From a checkpoint of a small mixture-of-experts model trained on Wikipedia: width 192, a variant of Adam for the experts.
Below are experts of layer 2 (counted from 0) of a mixture-of-experts language model. Rows are named router (the router's row for the expert), gate (a neuron's input weights, with its number), up (a neuron's input weights, with its number), down (a neuron's output weights, with its number) and show model dimensions 128-191. Each number is 500 + 40 x the weight over its row's rms, rounded and kept within 0 to 999. Numbers have three digits each.
Before each expert's rows: "comes before" lists some tokens at least twice as common just after its tokens as in all text; "gets" lists some tokens that make up at least twice as much of what it gets as of all text. This comes from a sample of Wikipedia text that the model never trained on. Tokens count by the router's weight.

# expert 10
comes before: " |", "-", "|", " and", " The", "="
gets: "s", ",", "\n", ")", "en", "e"
router:519497483502473468576417485441477477477473478501567547473488563475485493514522560521413464515487468533464530476519559534415512471505552511501520481526529458494482469505579435539438565509487534
gate0:540523502556478528466449471467486555508576507537505512495557492532500422542477515511460506436475504439499425463448431471438482525429484548526471485505499557477438523556463539500510509524552477
up0:494494471473451487542438513524549560521599501497534496552500590562484520554532509492478551485572513476495538483554443536526519494532551492443531500548485428444368487494463494589447517461439534
down0:488503460508509555409518480525540651483507536521513520405487554519490472506453540454493495534559512492547507461458524453446482507443454488469496479519478610474531467507450470535501385552514525
gate1:459519475491508461466514579502450472547576504494494523503461467474507498476499455504558611523552510468463516590558502539474533548588506479462487512433490512521487446475467530491517386443595444
up1:518471445512463506472490490479516523537500553532516512492552467496515471439479479511465441506451494451487516468514431550589484548533444475481552512474540399437583502491519456468530517467403579
down1:491510442504482515534480538502535522478490506556608494525469482459487451468491539569557476547477489429517421480539435461522470468526496474571514564536508500470512393503496527469517505555498526
gate2:542501504506486584429420489500500461566567475450516483488480481515529465510519531476554457443501551509542508480552456526478504465595463453529535485570509522532471503524425544552525493518500498
up2:386517488469494536469433522502504477524442574541464522445556539519476469486434511500509463521486490438475529528478471464527432544471502466466495521553600525533429529521434530462527553610546508
down2:502531512462563509512551436532520428505621571462497531551520490517479529504423481498585544542457572569606529517518496510541502496475539505531431501521502502535507501474515564476497485538397432
gate3:567491526470489517490493498518449518478456496532523491404487549508491501451502546530542476525522492481488551535547426473486509479521526428489560443520488539443462462553526496458478476566486495
up3:498441532472495480482401554483480389532479459486459446533513443493501545517539510481466437507475504474502434556524459460479480486503485580550489466594469539478416446512512493515572487465453475
down3:451547497483451451559486569440521423462400512499474534498482542519579537523542493471513492527505485469483536506504530521394486536511411491501523453502471476508403493509527460487513594463443578
gate4:565535476468466475491494516540554475440503523504475501543531526517522449488480479513490524467535472450516530473507507482467509579540514528472510477467523465501436525447412523529474457474456395
up4:502507467460497582443469606512456545527569464468530498547508589522520516480533578450398503459555510520500532486487523464485555528520472441429490512483480484514512477552409482572493502508554492
down4:515512511569478573447547496570499511504637548496525468545562533507495579503534467464528473492510564451504486441469560472444559522536488519535507477531557487490566509505497529493538439570466507
gate5:572542490577513501476492518472484515516501485415541484483464483527458516490496465460509484451498445508507523436566466448549541512489472481516491472488512485599460503479461569501542528463533492
up5:485488455517625478445535436604465564502524497478495494473490499533436480467515571448537486519457497534520560485466489510517509528442527551497468506465452485497505517521529452556559518473516530
down5:479512551485518476547462497516501533450489457427550577479460605508513564485435563546470425515566528484466496522472415507524494551490534548552464496531502489481453455526539479517487564485499576
gate6:497441482531517569481458478622495520541448548577484496503478427521498539539674545433525584467514510477504470465433489493463551500567486468550510463552475453483479487445472497439469531509557412
up6:496461486495601542508594449466505499515510517525576475438508481510520410480455454499523455517497477467492537491497492569496456445489496546538475523417561518450515519518496515484548486510471488
down6:545459557452474561490544457486484526529552542494541525492514440494525443510543485515502505475484574446506526534519471480538546431503497499464425469465504479530548503494511541439486510525416499
gate7:558485483481497480481461475460531526478457489455485483444545486473515519475556457539562466401469525482525516469517469485533557512548529461507520518543540549548579517461486538499491440533418478
up7:464481486528471520498594438505534601538545477430479478512475483488472456497468573516508562496477479456486470500584496535492441557552545554509472602497502472525489493426469527519487482480445577
down7:457504439462529459594463523467511592491511506528499477568511498487461487459441574549508518479537463501442502494457461457510471495526546480529567469441558497496542476506470494498518498511563445
gate8:518537443466497561467452483514522417493403479516587443485463441486509472516532574535528476486499490533513491488484518463428524470504467498469522549500518489454510459535422443459543502538527514
up8:432468466488486491476573413498491470431530540550547457403457530512454543509556570482561493442506479505448471455568470457431459505512507526531457565492510482530524498555383535460530523494502537
down8:448479456496563507451450510500464475523487476500449547489463456414460506548501515437480521539527487462533458562509499511504550496525446592549492457467507492529505525465431456511575542459484494
gate9:468467513502572565467527467523473519425489472499477598476445461565510453508478511510417589453554534488470459492504469553451452454512507490485538505507521488532500602537486508438457482445392408
up9:485465488487437601478551515500475529446504486589431557508492463537469574557485454457432499439631517523492514465456453529505504408465555467478459501595476487577446540487461521489522536436437446
down9:485465522403525491537476461498481416494512561539513510520484489476580531517508437495483511513461520529494487506472494517517555523471562590501524484542473475518481522485501494466422495460466479

# expert 3
comes before: "\n", "-", "The", " ", " 0", "In"
gets: "\n", " |", "al", " K", " for", "ing"
router:508494485493478467579419485436474472470464482499569550466490560473493499515523566518416457511487466535462529476525557532420511481510549517504513484522525456498485474505570437539425570503492537
gate0:509511517484480497468484503444495426515488514521465501531497490477509524502493522550544558475484448460554507456565533540460465460535526469478469424552462572545488564480427509561551516478466511
up0:515453485500524589513544546523424512519471477482494559491603491428496493461523480538501506529522504440423519515505510530484474499494523506463520508497505497455563483414462477486489475476526507
down0:483518418584497541447523533589474550542501489476575496521583533516483491495569524456524500602536520490487525465578555504497520491608550526548520513530514452557498548466493476488560468541482484
gate1:561550565512525480436579457525526457579496495496529412456500482458468470497521479461518545520524504478497506452456421502530545501477563503551478453506501488474411556451485457445465472519481395
up1:575507541529488528591485548444540544422505468535515541498574585587542527510499501548468493444505464507535474516507507519544478447453477430449516492551526545551527484533486528463506460512525596
down1:519470476518429567495513496512567489568474477551515481558523506576510537527517473493529518522453528484494523533568516530575520517472486504464468540435463473512504506498414564551530460492455504
gate2:552464471459541538472444558528529489485533532542498521430544524529570452575509448437514529506515564535453563494468494480534528538520551417526559466521460454380491474506492553464441452422442426
up2:562495476509533493482465593513517456468599577515486466516549475504594482432581508460470471515490507454482505486514423482555479520502538485528519452525418499477537500542555493581432470439419501
down2:463523538482521468415536481445416572481576473483544517522513504516501535499549542509467519508564454523532479528456432491496496510496432513547456446520522446548500519537527457522527600532536533
gate3:510517507528549485438488559552541526491564582491543541500403437554482552471497449487504516559516521498525478511511489453518540503530450527417507487555458491496539480516494561495484469506530524
up3:543487504523513470451545487503432512487413521452471534549482437516506509524475494528523544464485480544513482473505521470524462486463494462508492538502460429518480516466580479529524515439488519
down3:497520488561505455487463474516551495512549492587412506507530445572519564452550502472481464605467526570591479488531453485463525516483500491442496505458509523445505502519532437460486556494556601
gate4:520525521517569473462446460468445468499511515500531531550510526524560436517476513476516552529472484509503446486542474455518556431532508504487471557569575465401490498549464516510495491529480485
up4:472571535475441457503544496521439471411472503444401431508543462501508503511499488414471448523471480534521555459523454518532470477490548537512466520398556489445487490467552504474482479535508511
down4:536527468445438468475509464562436431453555524507446507536536450526491506553517537466504506498365492455526500455457463538453530485527539484447479569487482467466528538532435453515468610431485478
gate5:491483497465510507573488519497502549473552500517454454457460501492568463551502466489500493457486496539496448487438480542533512449493550455557477535522514507492518494471519545525486493474542481
up5:496490486533485499546509521519498480526474483521518485519418457542527481552428497469537477469518467593565494524472457467526549623508490457576555473498469541535456522525523496544453482437506468
down5:512469506468457442485549462563447472543540537497539513544464477550497443506509497445472570490566489444487505483473494409497567491517490449450510478615551463546516472553432412395549533495547522
gate6:508521500517552495426537503460489475464468538425490479519555464519529442548461484441509441490556534401546532521493490504553497474432442515540524553501503456507511571488473510458556535475500446
up6:504455556527449514569433438549551451522515496501476508470507502538481501544574529489546499479536479562422434453468489504554507504546433536495510479460405567452491537424508492466486473440524536
down6:539474473506520522560472501502490526487444525453472479489465581469503607485509516508555485511515567616481451502509533505557544522458492495484480456474480440452537517409460476595524515512516490
gate7:543465477520590499441529590575489474491531490454453520429507446606452527521464530471503503543465543463506506472592528540446553468518586444491440485545504479431526431494468538458435440444484490
up7:477529529516448496440443479424490600483522512516522468463459503447482464523478513561509525488575497485509488512484560521567469494431446441497502579489524474544441578433520511526531582512503449
down7:584554510542525437543544562511469472507533443451540567493493550591432428518517530518512526565417474466502483477475541479492561542569515638541535493437437468464450461530582538573486486501481523
gate8:529440500580538460432542510434396494479484496526553543480453457513536499483510492458468496500465463518536535465525518513450473511566478450515457496466512491489488566572505586480516487500472502
up8:456533559606481469500495470598477509520500474497432514498447584515492524533534559551479501490519455530446438568458512475520588530450440525502499486560519486527492519515508564562525524537401421
down8:494463501524563540480497558546478437511493457451465461480459523550527448493464519586519384450529516484477478437487532474534497507559533487475579511524476489508435517429465504515533471524483586
gate9:524486588616446485523540479490493485533526497497492514592405455562466511549542491511520479511454546525537502471518504485452480517486487513498478474548527465451474607465451446502566501492470400
up9:516486486485524606501428491521538471492566565431578546474490556549545479531560538514515473561484507494492571509514501494522510494478517548511526435601485442461475480526553438464473431519452462
down9:486487514499574567563451502497523536493530530552519463530456464413487532557637469472507509525523559510498550514503525473575496526564487500490519475558516482545486445503555503523562483467507479

# expert 2
comes before: "\n", " The", " He", " In", " It", " She"
gets: ".", " H", "s.", ").", "\"", ":"
router:466468502524426470480456525473472465512520515555587501466440583521532550576574512554444500484500527589486470520495490528458483513526526520534470474494469486528462439514526493529499469465444518
gate0:479595574542463472513472534437415549514499444464513501527497503566477516490468551510482500587538541481541518488586528536448526493487452524503487472420464487456454493553481551540540464494477420
up0:471515463467447477497496562518509459553465481488538428597504591466519519546494516479517496484512540541522446506539478541440502523545506496467412552414453473568427468513459497583580497467507426
down0:502460535487437458520509500457486567458564509490589533475542489390482485483526522471504505503587471427477561518498530439547524484439499529556490496507551473390492431511504461477369493528504525
gate1:548496499592591454550469483507496529508559497488495520482578512490470468430534537480519483484525498475505569462516557470512559448527444492565578445517525468437525531518496535452403483483453546
up1:471399483555482527494468472503520570517476519542516511441513428537488488442533517512588521522535440490501540438543576472481547401510471527419500471484505522553517561502459479486452513416524496
down1:527562551478469429478481509544451566502451516518539510423535496563521511520468470501513511492552485489470610419467475450486520474519484462512490539455557483517470488469556495449481469495530510
gate2:510513484527538562510482535515497525538535543509535484594518551457533511573579484505455548527549459499429451575479481428497448518553527524539498470484531533497491488512429502469450491551456513
up2:510497473451450503530556444508546416494555522453542430544550458545441511461417501561553572521470552485578435497478547552472503474511562558534500542515522486484492440584544485436479527486521519
down2:441490439551512526508503544555540401465567536482497517466468487472517490483535460500534424437444509471471503532532516451542484502436512488482496474534494475431496537557527524484534466480498533
gate3:517493461580479526516509497528527553496458475454477514503465452516531443462536535476538513431454522555470563458488492516531526501532476551459557461494482557492505526533488536506486519472445571
up3:495476461422562514526499422519517483570564562507538482489471519487485441490492471468508439465502424450468409502527485479528496431460549509457559518553465564580544516486467474495498539565504484
down3:475573557488431468556529540454461495522532484517567516537541557462541549530567504493514522610506532495469559477533563449500512474491482511502449520502531477458515464526519504463397502510531448
gate4:546528459489518577454462519476522548537543519479468527540491509467526476476515535519540495517495428461564545493545531453565524509527475497547436467516531511490513452488484584439481466578505477
up4:531551489491554483520530562504589451541509480519521505565478518511502521522520482522463449482501510510544475551572443472531559583491551500517466499465463461585476518477523508501511536608496371
down4:455538420551526517518453439514562439521465483491527499510486517544488526475449527575460499483491504507487491564534502499525434495473459422547533474473521509495455526474483551455576476568515491
gate5:501514462509583493519568513523475434475540476477577482477494490487546547489539551488489522492521386474445539513543529450435506427539505469511459480454479545477483538520462573544513461466511525
up5:507532533550507459544485487521510518490535496504468522446511419455414530439574536555521507482537474475447528522444535543524473493550492482577484473509570509449488477531477540501504496469474591
down5:473549510531508571487520472510457534506456521537507502458483506455473601534547494477525466478524567551515564368393464473516466497477501478468443571486434459479491512510519487536532488527474542
gate6:490459546524512462486461497468522444478442569493534540498455545544456449522572537512527439536489514523536469539532453443458497515592516554487424439467534532531473425564470546536436488537531521
up6:468492467531496496543548510471579530523474490529569465486494469511486420428487577485509511500511451506510503525477507438485487496562496450480531532486450551574496541493502527553538564431540591
down6:512532502557510501569468499497532490525499476471526495548497471494508525424465491454486449471495542501522519530483529471485459444498438466593470467503488540507519553560473488457418490473511479
gate7:539511585518548530487577549500458520487486465471514499540570503491552522466531545532521476431523486483477488499483518483477487486453446513491508563527555498606487545556569551571501522478550494
up7:494539542511544487501588563518465512559497407452509506513569453501472490384443465501518512478535477462511471489517555513504446438468486515523519553480581511532492523523518542582498543479557482
down7:531540417563481442554532522492448482546518540490500455570512425478518534479480461456453471507546388450499451507482522496481455513518518483524497483507586471491508535431488475407455532485537510
gate8:588488503438500533459445515450577503478576530523523467509519511499510518483536522552524553492494459484531430487473526451581434472535515458491484480502521586602466536500527525431510507551494511
up8:511505485498473430516506549526470517460541509589549481449595428551486536480444488546532544508485450488475485426483523487564471426401467484519630513563433521506477492476518535462489517464483569
down8:511501504522419540497491525495492490547589473551534477441542444475470549518515508521560486448537498509530512440460498483482550493445533519508541531542460527558569493419464492454420503585516510
gate9:513559469485497484510542497490521491464531478598541449514479504527538572453510504490471555495510492457501460483468528483546494510449524561592554572492562497523493492565460449460511417499551524
up9:478566464485492543488517487533469424510484569420453515521494468490465537530483506430554456530529518467498466480523589495439486509450517488527475490483436487518459522474446551493503485484476558
down9:456500561473530507495484538498518470505514443471482558489466499374470491503475535529560510554471526539489508512524523413462560473489481522403527452549504518465520513476515556510488573532487472